From a checkpoint of a small mixture-of-experts model trained on Wikipedia.
Size: 12 layers, width 256, vocabulary 4096, 69.5M parameters.
Experts: 96 experts in each of 10 layers, 2 picks a token, a softmax router.
Below are experts of layer 7 (counted from 0) of a mixture-of-experts language model. Rows are named router (the router's row for the expert), up (a neuron's input weights, with its number), down (a neuron's output weights, with its number) and show model dimensions 0-255. Each number is 500 + 25 x the weight over its row's rms, rounded and kept within 0 to 999. Numbers have three digits each.
After each expert's rows: "comes before" lists some tokens at least twice as common just after its tokens as in all text. This comes from a sample of Wikipedia text that the model never trained on. Tokens count by the router's weight.

# expert 27
router:487423512492499527492457496500496496498536476460479524524473459494531472422486507474512560520496526507506496521490470515500498481504493506507503515500526505483511510491530456517529505467490486490497474509549476483491426488518501506484519483503461467489471492508476513481521517493495516489489531513534498460521542469482494496513528480546534504490499505513506520507443490455504537565528486494501520526496501492477463478531507483505459510510532503509517492515494532503504525538536494549469526501546511523493499507482503512486505510442536472499509490490509512538512506515481478514500483459509477480491525506508473510533476520500493479461507498529491465506524461475506525485489503502550465501445527454511552497427509528484489492525495451484548566495496527519548505469524481
up0:490493527525502491486520443524476490516490501497490477505450470510477507490468496465489548510462504511494520506434541490493499509523523516468488516509520476537560521481496488492496521468485487477531488503493529477524515515506496493529495481451504551489507531506450490495494503482539545506490478531509502483547505493467532505512500515506500514497477510553490473535452506506465485478485519490497563442458490504447537494527541467518478503459551519503493515515541471516529543462512558481506487467441518511542506497477502443520505505463457499493491510528463513523522467478492503521516494491529508494484510456509534491496518502512476482515515487548511481480530509506500503530538490496517472481451511448530544514472502454485480512485507551513491512460507480539498507498512503
down0:513486493547511509503485530520521525487519477473511486465541464494502442515518479472496490498509497536479464524539475517497513535543491510499499515504477522500426542482444488492507485493522530513504507520455501529473488472494528562508480528524493438495489520499546493544483474500463490487485522536488542507473502509526508539513556458513497505520504509478535501510506496507495530453494500483528470539522499459491498503473460508503520483517478493448488519537540484511504535521468483533498472503455485463497460530470495495434507533455476466512488509517508479508527520506511535463515506497465485497518494561496493518479502492484492499500508484500520518495506481525465509488505458478490541464493491512539483519547524485537510480505482476526511491460471537510509445555481475
up1:498535497488480532524505486492511506546491534484551497491509462529528463480486499477520498484514538543553500452527508523552523422471480475527515483551544511518523506523488509529519482471489487444539517465491496509512496486485525449458515488545523485496511473475537473499535497467495482483474502512464536497524522471490475503518507475510518491465447483501527492520491512500498548514509510513461528452499502542490487489510513510514478500489499490512495532533487451504484472466465526502469538472490482474524516519465468519454505540496517461482511477531509502490512508479517464513495488520486499492478485517491465549518473481510517498496526520457462503490496510539484506477538515510523532495522527542491535483468479536493480506456470510463497529559467495466499516455513518
down1:550505516536490539506479515478531465499545478505497514509475532502494468500510536542481495439512481483478502449480450492509518545527540529481465478487485512511490493478521489493547521489530481556474509488484505511520477497496487544505516493477508488522488462467495478473487563510515461518489524498534461495455463472520471508485535520511486495500516475506482516535461485492471472491496431516521484512477478484535506531477462517508507517475511479497499461522498517495513475510519477473497520527531570473482505503535492479559455517473514472526468547479500457482515495503473482460525497505509490522519538499485489485513480449514470475461510516524503478482502499484493507515520530487510494545485489546551510461530490459538531495507486516510494504488541518568500485505521506
comes before: "ion", "ions", "ed", "ing", "ure", "or"

# expert 58
router:534501468524515545455496548490519490536524509522507468488474514458491497468476519512533523513480484504472509489512499511499475477471518525492471462485485509487470529481512514537531465465524481501456485476498511471509492517469506535522583465529503523518492499517488518522482474470491529462513496486499523497482476511521528500512498490480485498488499484513469481471509507475501452491501516497513492481492449483509529496507483513524461482540544513482552502482438517478499482477545529498530490524499484514473523497575471512499535494526502533532499464503476500485481482506516502456510494502483486482528481485524555494477466524505517449471508519550494532531501512486509466488508519489470555531504498457523538490537525508532450545426498474503529512497554504498495488496450466
up0:523517506471468449517538482509486491542544503523501506482499502521476493532501474486526460490485508480524480542501535515528513441497514525492474523507476446461483514491453492479523494513465488466453508469489544483479516496504495509485496498535497516509508491517505473523545521479516467532504510508506488534552461525512505493466522482481517519465540436480493539510484503509479495498493472502570522496519481506528493518477494473487492489508530501529521562491516495514531511511470513479486497509534467483496459525546478501461498501483510549514493485451513514496524522482514546496474524483533470491514519477538498562488474479559522458521440520484520511507506519439519496515483507489519546483496485485515466539471493497489488487478481470486487481481499479464532480431477502
down0:539480477500475497480516496511526487545506500490509507473518486480510485473529508475491505461513507530465504548522495484496499468457468496519474537482455509518575510466479489543513475492483519512506501534514507476506498515536534514483516553504448522496539460453535493511491518491503528448477469478535505471457497498488497565511520508489475487478507525560504471444489489521544498502497471491493521510522538513489500470482524490503496516511527468467518499498467484524512491469552497471462493517508532486549498450479478492500540483537465442519478515518490472515464534509468519521516459468503510500486495475486491470461471529476527505546511489503499551515521533518517488484466469488480509468505552529480505476529484515459509467501540529486504553503519514516492496491519501
up1:514460502475533490499496485477485505543493516496503520500505500519494468488513491538528462534547550515475497477504565477506479477491533488495488483475525490547499497484490520464516518454523565435496520477559484466491502515483554501485484486497512516501537509464491502531504510524488532461485538489492509540525454489542485517507511509526502516518497460482501511491510511508504475477497529521462467514500515486515502523513502530492485510443491462491509471483452509503492472524509532477477467496491486493483517532519511500456495504484526475507513489478483500481449503496465507522503529530551500446488534510514550486513536455551531509513482495482473483553495490535523452523560497504453484478520503524491500487478481510474532529475445467479449476499517509446480500489521521
down1:473556523464483531500511461519521483484532473496483482494469515494547535505493500478536479476494465501496504501487494492497511528469501479543502483566465505515504475504512467486563508488485492517498535504476543511485505496511503554464559507498536481527502521486477468497487519488577477528482460530498559526509452558489501505492449502481480478500508495505444529486485472493485513503504466483492499458462480491489474537482472457492477497539492549505506477519512535516474508527497450510545504538536476495525491474509482501520475477506516536474490491510490467507486491468511503484464524500462525496477468469468484536487517525516469486468485487514533483491518503524487503531481510563478487486451544495518507495493506544479565506506523483512503475527475543503514507511513507
comes before: " |", "–", ",", ")\n", ".", ".\n\n"

# expert 6
router:503482516490541499503491497511481498514561472520536482510518477488503502531556524477498479500502492498463494491475498553529500513518493469526475478497526500492487522488505501473538478484479534488527530553470542474534525506506494496488489461496480498514487506540532501511543535531506473535486470505455536557483500465483535486496511497491495508492520547493463497510542485473486553499510521500522458546475477535550461454507516523479503507479444480513480510475501474450467470535511458496513541491456471482533526506525539532486512497492522472496526527464495506467503489465535447479480557504486497477505520482466476519474493519502490495535475538479466524490471509525499458478525473500524500489472510511515473511480474467497481540449504553511509481484471458503495477505508470
up0:519462494529475494498485511510494506480483553439485509465497535525491527472468494517506496514525507482507493483507492475486498527527538534492479490484467477498445513498511545512513480479483480547477504486515491430508540524536487523515517424496498494505459520492499484504531509495527487501493479488480525461469484509497476505522512549483489526486518463500488518471488484504519503537494502499496525524522497527521505470501498464550501460508492529528514512468491471505566484503502467484490478526466458476497486539552537497490556590476536518517520496494494539488512493471484572491540478490473504487494521444516498498501448518525496497477505512508459497469532526503480486526536528536450514528492497498463499519516506469541477516500512480480467506463500509502476546499506483
down0:490494532497469497563503452441509528476511499495512472529478542520495481480481474500518530507445501465509437551467515482508475480521506522504490501486481466477445535441510462480524520498481479475487499473530556477515492502479533515477510524493556524537522464518492499496499497490528497490506511452475496478525508496493513475499488485474521487478463529527483512501522522488495535495500506492532482489544528529501533486508513466500493486490530489508512516539495481503511508474497482469570529501533477493505511469445492496506464470510501502498524485478487493535530514491486567503517467469464480549541489536513492503503501533532551493467518464526504482520502502499530524479490500539465490509422493480521521479552545503507505481485518475513496470520513506553468481495500479
up1:549510526489518497513426509521482488456543502502507458521494496481512555500527467510477494476515547519463512484482457518493505464527476521494477520480496500466486509496499450525532474483492497450496478475463474482497505485502504507538469448480510477511472489544499509507472516513522510531472527494544507503482482504530479470521518533528558516472481476470518496528462468482480512510528491530530523526520507505526492524499469505484480490537444500479496507509520482505482518507496542508535510509504516513480487537534513503483504466451461449462469509493473521549457503495512544486531511505557532468521479541476467502469505518505509491536576536502533478455469501505492465505468507514516490521499486514500503504499488571467519515495503480500532475475536481485503487501471485
down1:467488478494523481527493476474505493551512489523536527505462494484486497520498505524502511517516461503514504509450513499500481557488499510526496512505442496516502472526523542486471509500513534503499541514551501503518503511467476511521489490457485502493495490457491484499487469498465482434472474491485525523485486479538508501496522447463462474494534552513460495452530520479524510476502474520522482481452465517513491468482519511508511479463559447504488495508487527495502485525497492475535550501509493503529481550509518511510505551545534554503536496500539509464533519468491470458501472498474510498477511488486497455500505496524530549505519542488449528543521563530541490495504480485497498539503477445497457474494502494538519456517504491512508537496480490482510499473496470
comes before: "i", " (", ",", "a", "an", "\n"

# expert 55
router:517460517513477471496493509484487496510580550473505466518506544501496510459490453525533497507531519499568503514507519499520545466524510479476503511514500546520473498517486503501533559480513487495526529449498508426479487489519525481554487517495520501515502536543501461487540505537494491478506504506495529549518491477483474478506492483469499457462534534517457556475496534522486450484487543482492481474522528485513517475541520501493480481487520486506470480488493535490515522520537524493543476502517521524487466481501471552472559479532488490495521477497507516477493490495478558502457482515505498506523499485508450478494492508492523472538466456502469447479492488498500500463497525495481469455479479523497515484502472515512494538490516472505476473502469490506486505505470508
up0:534502487516493471463501448491500532527459513523513489499524495478451492505488522471507473479505515502508450490460505543497514470484526476460522502487494520509508464520507486466506540483513578508489493501534488511486538485441478522517541493513573501480566461510546519503505495479512501486489478520523471484494502452510478476454512527524496517524521513507515502511483510489481511497495549522533465518436476511504479493468526487517475474488532495533520505534529502522522488492492519505506461483497511495485486519471536504468515503484488488522518502502462502509514509491562546505477467488489481490481466499544549546460511492488504496510493456529488494515514472505546509539451497479503524513481495524486487515482584438501506521468519459503472478484510508488520511497467540
down0:477509469462487507523495536504559489452548448528492506507496473503498482482528511541489501457528552462504526521536491467510544547513510488508528476508539542527482505488469485494521516506483452497502464503539529510454512468514526512507466501517474499498463504502478501482482507523501472504504509508486516480501502531475540499480509486522499472506479495474495510482521497510535500515470525464531516493541522509517478488513469491487527460495465491491484502499497513507536521513495442508506504549511505482496523472526475480514542499465521529456539502541500501527501535497473410495496500530493531473500518545467447441487505466491504478522494504463500513456454497548490505498542491501495519455494531522523488522468457522522498481526525518478502466479466515530441526524489508
up1:484420492498524509457523514484534538453515512488483507529510506519493543463446479510477469469493518499455472488538551519515484513516487517494476475513479483476499543492516493539525483456523532511510506499481459537484520471539531526464483444465513484516495481564464563550530470495477501499496513487522506521503492526527439521540542505479528528502532458504503517508510503501506492513474492502514488503507488524507532499490468508504491504549473520468477505518507499446508468526494513505526504536441500555512559484526521502493515494462539496511515497487470508488525525480493534499529477509442529483492452496508533445517516490499493487511487482515510489495488531499485516523501528470499480512468515509488498496509492513485463495524448529512483535511502502506493525448494482
down1:486484539523485458491511496540505473542490491482547506457495551456532486558487522508476520514470487518514449469498479482491507493512530506469485485436510520481494487504530497506484529529506494498462529458520496491542485485474529538542519492522496526449468518469489467511515474486531507495488511474448475527528517528430508519489468489484479507497470498495489489514480524550471517505506530533542503495490503471477439490512517530513528491487487507534506545523512516529472515497516484519510487462462488491495475532454502476552484512501479457548514482491521512515471471477532516512520457494514509512514501499511525510456459457462464479495535522500529536502492493471525532469473478538490529528515496519505531535468526510495505484528518522496504460541459499492514505520464493
comes before: ",", ".", " and", " in", " of", ".\n\n"

# expert 7
router:484532517483521487490480513503480497489504487467464467474493498517520485519483517521479530491537467503469464522491500486532484467541517468510452456512486465533492491523503520509522484484513499494525496503479540409535499488500519496523474499450494527527531543501439492529468482514500485480519494515475467515478502529551513499532486509505476529509478451473524483455511502506506491479480489492503475499543569522462558499460528458472520495478530504431475476526537473488521510492487488471478532468479487513521518485497524514500574473502468530533482564541519495481502510523507503542498537498518520546492505523475518500529534465482489509497483515509476522453505518502518465547471479493514470514491476482495548527497488484488512518484526520493505503490528518484504480524480504
up0:521536506492561546502429481533524504494464516506513471520538489444505512466450513465513523467492503507485527510490478468503517465502530503456487502494520500542510502535524520510527486515474479531472480507510493485511550486488505522516479486483518566469499512575481459522442519485484528498475469510527493507479541505505496479484530503526517536476493500507504462484511512532507480472474502524463505492536527548519513439494464499524493487515488491522488487531506500527508502513513533485504514488499477503524539494458507532512481540488478479488481491475488475502465477521470440542532477517465493475476479488507547511539501482459497489505481505480459474475488496516490509533527523495514500429522473557479531496467509523496477520524473481491489542521502484523501501484541480
down0:533494510484504483461491479516497512511476495539502502498475485509514472519500501457478480469525507497481471488501537495454471496488485518528513488522484503529525469486463519475522542509464534439542507482527464467510519505470509489502518572537499444515484520493514504475476496499504499469486505504513488523507519491449515491499534496508539488501561507494474549554512499517477519510511499471491523494509463489501455553518494500466483520450507497455475531503486524478496506514457452517520434518510525531508486460488500499522512518523531487477489509497518513512502476513536480451482502481511478533571502485473509493511524519488543491520518532491530515531491518428515480484551510452459499514513504506505469498514537510462487462508561502486516504495535535458529474477463502
up1:479509451493550512445489515515531487521520488493488478504521491460509484476498475490494489479469551462497489473499510509505510500494542522479501453480489512537535467481501508522483487529485497475466545521518456517515522537477518497486469466467548486518510482529512490538486527528506509518525497519501510495516535514505489478477546493481485564514478473479475516499494513479486481500530474454499514535528495546483545499516496519510501492442557480447505458547505495510539493529478514494460497538500441548463509518511542491514443516521504480487485532484519502481472501495488568511507454526511485486494485501492466492523484503489446492521528512491487494491519467525520510542498488488506474513529495488511504496468467515524512563510488493476515480530507534517507445479464442
down1:442462512501526509507455507477533502439490486492480519532510497491480517496539560509488504517472503485490501484526465507503491490526506513494512483459512572467528473516445493529499474496513478484499495463556451497469503489517521515478514488535522483507548477529510481494449545541501485495530502507504479524521517506515482487519493525509497494468482518504495496485523503477499436508500480534509497500515515509506512544506468468482518496510467515510498484515483539499501479520524498540555490453536492517496570474497488504514467507531545537527496528523450502509502561497543437522518486511524468518514479498487485529506522504480479496473481468499445486523449461470505516499453460531501510483510511494512462531518476444506498516493484506539505468518525496500469513478512464
comes before: "–", "%", " |", ".", ")", "0"

# expert 82
router:520509482547502487504535506486508543533457507481487516521477496489511495531492466460520530473534475502494504494495481498479479511515493501542479491475462487519504478536477481518513482473480537481481512507476515560463516490485523527515549524502510514501463529592472530498513512480481511470518516508468543473485467464489480482504483513492506519483501516485537517485468486532510520495525545494435527548460482496500514512478523436504516502551527513496516500481489457515527493494509502509496481501486485466472473489499471517514477549536522489495480499510508483453492498531490509514550484493482481513510491504483481527472403501499454507498531547490487508496531504533505477529504506483452477522462499502464501505488553528501516525515528559478501494502500468478523503567457495
up0:557508496509511510545479513457501459471432504485502462508496450482463523460505494497501534504524525497509519481537502502473504525473551488534547497502489494502490510501518466508500506548500478502485462539543469512486506530496530510495474498545476490491516513521503489477470523475465495527487495492507498482475487534519551486522541484487509491489490514506533458490504518498501503520488460529524510483513521501520504535542500508514477491497501514499496544480455506446523479492436492498482514486512515548542434502487493494511506456485533489519512460480501469488507476449545486506512493465507482514512506468492471520514467536515513524492511454506508463520536512499474510511552490462488515520475472497493505474510535527470504541540524521487457447471478542419498465526504492
down0:457461526511547502522508507515540510503490518489502494510483489492522492501484480484478532498525496493477500541512492518494501470487497491531455459500454522490475491521458478529483563510524462479534456500540498530463499490502478490531471510510557516502487532530519495506539481500472497516520500478499445548510500475492516545555510475502477535499455459485520479507523545462515519499459513544469522501473515497471479493490505498506480473565529504474511473508540497453524520533487461477507457503474478504463474517542466499520504484515473458492504518510495540487509493486520534512495480525497509456473502534463462496539496519523489466528481466467484511483482492502476497458494513524509547495498509518484485527540516546475550485464533509542515488538533457471518504482478489
up1:536526486491503532479459504523476483518495466524481475492516503454507511489477475496539525465467501467485509526508510471464493512489533492519460514564481495518453555527514447545497541513511550489471491481538506569475480536462473511505532539522498491505491518496496530555542480495464522512496474486503497482532489484518553504497493508511488470502529469519480526528514511506511420492505499526545480493511497531491493509522478496495521470490457507477534484523505462500486508502467533490525472505478514531523473491526565475494485523524486469525489534445480507467466536498498489483480486486531472446504487463488484549511487523492517488513494491492528480459528514523509462491507524487464477518495506512488526489506546511463451500489512525458517512525498502490510532461490507
down1:518493441525494523534463570543522530511508468498449492504536484515539515512474524480499484505477492502480527490490497515534533488475503523447541563416505504507553445483461479514491486527479493487513476497490467528458522495539507460494540491521539551506517480494508500506491467526488492484517509466521473509462517492501463496503500467477521524485446509540511483535487480477476463511459518497487553504481496498511551512521540512481509499526510502534456491534524518534486508487505495516495483516496504486536511483502486511469513532464493469525477481477555508511474482493502527507500484507477525538505532499468473505496525458476503490489531489504491515530453534479462486468536485514486489481497535518515525506495476528540522511484494497504515477480468501465465473456526493
comes before: " |", ".", ";", ",", "–", ":"

# expert 64
router:484460476529521522532489514511516426502491534497483521489535544495500501474480508505499507490507511513486481513529500502495493506496499483486504485478486497480497493531513512523505497523479485508431505522558480531481525494510552524520505512487461490533501494563530413516465548505551466513464520505496555468484526477495461522529479497493450470492532491511485490507493534513488496504502494528421516459523524479501502471507517504477525461473497494507518523535505501506509501492448477510524503477506567496509493487478504543521469531512465507460505540459448480491512477488518471499534493547516477501516491520490494533490496469509524497508534515512495455479523502480448525494524517506473468483488467531471517482465500547530520500527503487498493461463472541500473495540493473
up0:483494490514503455505475491466494562476514469538533518473508550524517437557491482487523492504505538512474547529476452490454487526487490493476501521492495476474465489512509549494487436495496507538466516492530484499473530493501496469510537503491550472497487518500503507516474492449485516496481502499482508526549478514515500489508509526548493478526517516504515507475484501502494500539480463433500502463542502545542506550499494499499501463485549492501471494497530472499504511461486474527511473457504482501481504515492477521497489485537503499488488495501494545540483543449477478475516542536466475506494527500486490509501462481497506544494508527530509499493499520481517510466498492539535452516485521508487574492480496480463514503544492507463473469557538494493490485515537518
down0:487512515481511481465513510493507519483472526511524510513490485454496521482480522536464494537478437444525466465497508513544526491472496484542502488499504499531549537494442494527520528469480509494478462499470520513531486468495506503490431490509526535505504472520456514482487509516518492513516484456515501521547497502508477520499485466475496510501480483459516495470474520514546522536486500536454477485493517487460498508471523500498534495501472506474482469481500535457512485543538515487512527522532503481484523491466488526473454481431522483526437525465508461503490516495460498482506512496549505483522509511546503513479482498500554503484517532480510486505531510472484512534503512541498516515543536525515460530525506480519492502457467511495517537490533534498554446508522502
up1:520499436493526437507464526495505460517527560501516507515516512515543459488520481491507511468517545502469522532473485507470488443513479509492495473479491446453470485517511508478495535545527511459464499504494518500511532510481512503485512504551494534515516507477543502494451505492489534468468476529480534494498523480488520462509523488475506502534504514501510511503473528447497518530509494491469513500487476530433499517546534513491490465532494520480514503478509438473520474466497502472474531499483511513510505492510491542505512508521477488474502514479493516548495483523513537465534529527490455490508480467486512463545512499497550523494476538519499480531470456534530513470543474512508491504556510523484522484470488515523515454530511514472455473498482468521513483535498523
down1:508493516496489486510502467517504528488458497506533497486480501507450518490472476502478541508527517476496566495530502533545489480521488490500523472484500543520518515492487504525520442478515462470503481486522480520480486491507518478476465511506525500507541543519446502500528535501443530482501504465451541513480501498490515509511471536527545517473499436480485508517482465494517472498498532510463443494460463480513518529508496540505478533483500486453459467499516521519531443493524487452481523500514519494500519470474522484515542544499533484532486471513482510509517513472486488524507522504495499481485515494510492503454472521552509509494550453476511484477489514541522481550470452495526503529523498498521475519503524542495544533516525498508468470551522466461516501482484467
comes before: ":", "\n", " career", " /", " information", " player"

# expert 18
router:498483472539487519528475516512497463509484468502476503481480520483504479483518511521456484471490518497555481480497498525490502497479497469510492524505538501475500518503507498520504522465532478547474518463457497500507504526567494501496492559473497457493528489480499539470506500501569506544455472465486518485548528502464458488501477530482477461505541492500480477479530528428536462498452532497497533501491498522534462504543516563511464497462468528499500509483470500468524514486484546518524492480515527503516509511485528523438514508493522495516543462527512533448540475519510549496507478485546503474514480468490484482522480499508507484498478520463507482513504470525451492480499485494508537491491488498493529469512530509529519512529499476476484458544500487501535510500530473
up0:498549474453512507525483518498497434513435518536500530483455530527508475498474513477491514484470488495476466494495506484477492491485466488496470493500477506479518503511493507500494497494489518528491468493481516529506494510519506532488481507497433521514517486523490518491471497541497544454500536464465449474540601501494461487527492491465517500503499508536519524482493482495525524469501522507469516514512536511518540492498460513531500573532509509527488520503527501472487519468476518489459534451498476518492502559487493490455483506481546484511474489499500482493519495518490479485563480517510494518486499502502511505547502496504517476550489534490480466500474482506498538548496509471517503476509519414555532485514496510480539549516472484520511512512460522511488501511518515
down0:487516504542505471481557503510509485498530453441499514490491486521488496461497516529535504515481512485501518526482490532494501504501493515498496518516499505505496501456481438548506532521506488495501546525476515479492544478502471432511510500498555505492467488496574463480514523499511472528497512520532519492477456461508535492533503493550518509492513510526511506511484500489494502495474498457545483502484499494512492477484525467504493477453511510502495529487422489469531486488501510492534486500542527492513488484489498506509498521492473501485579520475472495507506469479510531567451512497501474499519503511444492510503518518518506504492488466477507525471511489493478439506493480508430509499496510526421488491503556523479462491519521530486539511483522504492556544468474520
up1:533485497512503474505515475495541524468496521514502460498487507475466529534493548464498517484499511498468510470533503503505487499523489514463500480499501440519518491474549513539510481479471521474463477527530516515467448492491470500455446489522527518492545489466526520509485511467502533519530529509529481481570513527482482495496530528520476503524542461553481531526491532492525489466484484537540510458469517469475520525535453477484442497512508507482491514521491500519507491474491525477518508501461478457499514506513515503495534522463494535521498521462482502529459502462512529510505461471484517469441557546512527474526489537460532532471484478524463521503503480467547469486479495519522518482515503475506501542522497517501486474503497451477495513475517500515489474496522508
down1:485487548501511517482496510479445504483506532499487454463508547467507505438495494528542470457485486539511481540465506498514490482457498499518482499500517505538507475536494471445513449509516491551512509480499470504510517509470511470538489475490485444480449513526466481497499505464493489502504477491473514482503500478511471490484505510543546484483495472484483520495526501523490484485530490490446501480537502555501491498532497480475496463503481506548530513494526526520492536512505494472515467518472458564510512530482531521506474493476484484514533425507459488469529490507510509511490529494498521501502515508508510514541442549572461483530540506514531498519497522490496489511471493506469473456486522484501511502514532507507505510501501514540516514514530564539454510534499508
comes before: " of", ",", " (", " in", "'s", "\n"

# expert 9
router:475496497497470500491476538463501463537546487491496491492468488519533501502485538492476488497475445484495486535510527442535502489587518504500462518528523539504509480504507482512532489514504509449504481473486492494515504463547488495504492462498496506559536531506464523450513494515507487485486518473471495499461478478502507493487477519472503523514509498479455503502527462497533511512466565518529516521512512480515525516510506543470520528470510463498518503467497513505491490557510505512495491490499487479517488461515481516479491505529518500548506446518485501488556491499474531525486478482571502487502523472547489484470543476456560492479462550536466503519502521497451469480445511446511493511485503493513514511514491520495500523474517487511500481477556500482530505486460503
up0:508487523469481476500555528490504508524518551483509488501488468487474478515474463459515495473522492477473481539502530484491564507501481499508495469523523499488547477536544504473517488482512454439488532469515514520521447466503537465481487461469496518480530472471479435505492497529505494493520481495520512527543512538513491491500516500472491539496499493495520491500493489509492469499486456485497528535515514516484490510492487504470485505496515495470463492507500480543523493456550493509515502479509491484442541460498501484498534552566479517464490520503507468512510543499525537504477494531532474507505489480476475511473502482505495545510567460458512577468465497490494542510463468454523477502468495494517500479519495501531477536495467519507467496538501495523500508521516536
down0:484519508472509539502495487511503485505453444454498496503508518460558525473521525579462512481488496485500463470527482542469514518487508495505472558488521504492466524509485498455522491537561489569467475456509536519526481494505478509487551512491480486517471491509508507480528510481504507500460478468473540489528501489494488530506532490486511495453541492500501514502477516499542491527481520548510525454468492464479471532547498495522484519475488491508508509481490494459493524521482489541479478511507538458504482543553511468460482482443552452516539501552499484519496520521500490482514495454477495491505455475519535511527489511476511496519488514504532478515487503481542525522500469501507501499541484487512487508513515470452511464478499470507512483501519515516520511471504475
up1:502504453521489498523489497493492529514527499483514516478501482510550513520474500483513479509450530510526474493525480508569510486508494491529481552517525551493506523522481517493501483512498494557563510454490505527450524496524470477449480495505507507506525502503508550477499502552507491518510521468521500522499484459488415522512508502452521463526463518523474546522506514512500507501484480516473490507554462516513476480475557460500482497504509508485478458506455463518513472492489483477471482509434509457530474526545504481544529473484499493488554440491521506511473505466494508510512499550522507461526509517509511499472516473477491470513474538529501503467481474527498474523507486464481485518532495542511475494493528461492518501496498533481458515493504488480499497516544501
down1:516497501495507480510513511485468486468455541510507523540500500491471472540540473515516509462506541480456482525476489526486474510471517521488508476471504534513542503504513509493508468512494496536451483521515516479484500542477473503505511488500469508493525473518467511496476472473479481547472489563523505471532480488479519512541480531518502503497527495533496460485492523545446543452489477511540512565443540442484556512496513478509519481525524484473522501478474531514486537500541515531502514508499519465534466472467491476476525571495499517528483535499493487476507465482497504494464464492484492542443528542486468472505513478488482500534506490487521448514515503535469474514516432485506515529507533490498515465490505505505478525490514497513524502511472492494460506511506535
comes before: " |", ",", "1", "2", ";", "}"

# expert 34
router:520500467557454506512506510511471461463500484504484510495521463540489538501540496524525502505501526546529511510484515447506508494492497493479487536512517503452491485496487477494500535489455491479512488472485479492518474492506502513527501495485522495515468506502520478478486518483463492530536456507478466521492502483482518511541505503476507445502528481486471494483527472521526492488544511532525491505537534511520505468584514541514455475511494465486520538480484494521479473509520508488484543505526540525475504510517514456511548545470522536537501520522437473547486509498455504550503536517484504487513506512504473480492500500514535497471501491503462522494530531502505486521458514493483528517520494469493474508497515473471469534492432528498494463527526485481441522425483545
up0:511487471511505491498507469495551484543549505475499508459540548469507527487514546553480468468510502473476518498474529527480475498509535473487491453498476516526485493481496511502492542473470505506480509499515486464498496518510513560472502507518545499489454497476516494546503479517526584449515496516496492467494490494472523507539491529456481444496473499493514499456517493484514495513487493493474497523533543469524499520494491541501514514547519521507516482502518500489455497469505482461524451511549526509491488493492534513487545526479475508481471522464449525472469505516454494544493474529514542548521469507483493481479530483495506533491475490503473540480493501509482481514487467523515472507493544499567508501540495525487482541514470511472463534516491479483476516526496529
down0:478516526471528492531525516521446513477494521518497515519511455495493494481472499498532510492478484532522499481519491476535538536485479511483493484482473549486473530495505494470504438496526480480479506451494521499489508502483501486555517504500483504521536507548489525457505457519535414544492507503464516541507493507552503502514499486524463459528511525514519505529495532482510518495492476489527498453473480528456487550484499491500474491495487467490485457505496531506507515497516516551482531532454493480498545534509481482529450491531523505477488538490541499514560511488493469470496510496471479534473520477456503534516519480487497450515474545507539473489501519484489544489508516421511528485516462480495493501478526509521492498493543470540507506501525476504501470461496473
up1:526474539499527469470461518494491537562537525518500500549490505507525497510479513499500499489537519491479484528504495465501502520502489476465479517492501478497460461470509489478512519482494519494537516503537430531528521456515483473506469506502462516483476502531561544529500494517480509543479504495471464515500516503451506487483533509488510504512551475474493494489536477526521481547532511507489481446527479507462475456487486520492508473519484519509513481486528486502453503474480509516506483501497529555498487473513507492462497485487490487472517539487470511473489481509521494519556530503473508495477494520544475506502452486486553511530479528501555499478503516465499506552495532527488498536509502469537511463513473464503495466567494512453483514472464468484524493439515536
down1:467504519538461546492528532522489499428496497482481495502555495528466487476450521516473488505466505486561559465484459481512485531492488528509492473493505497500532515476482526498478494488476484490523515494517540455488520526530507510536519483494527534472529493515458482476475550498517509518521507482528521471503521468466467525530472479485498476493497516504484531498517535467526500473507486529496515496467493465502470497519554518506501522508465505516520505492491497494546484495518486523526527465543501519481466507466493419516498526519525519521479536503489443530508505500499488479458511522525483454474475518499530539509515484511468460527488554461420522551498497485479465489507463502503479517532511489474515515499506497500467533469516479488508477524502510526508504539478495
comes before: " and", " which", " but", " who", " including", "00"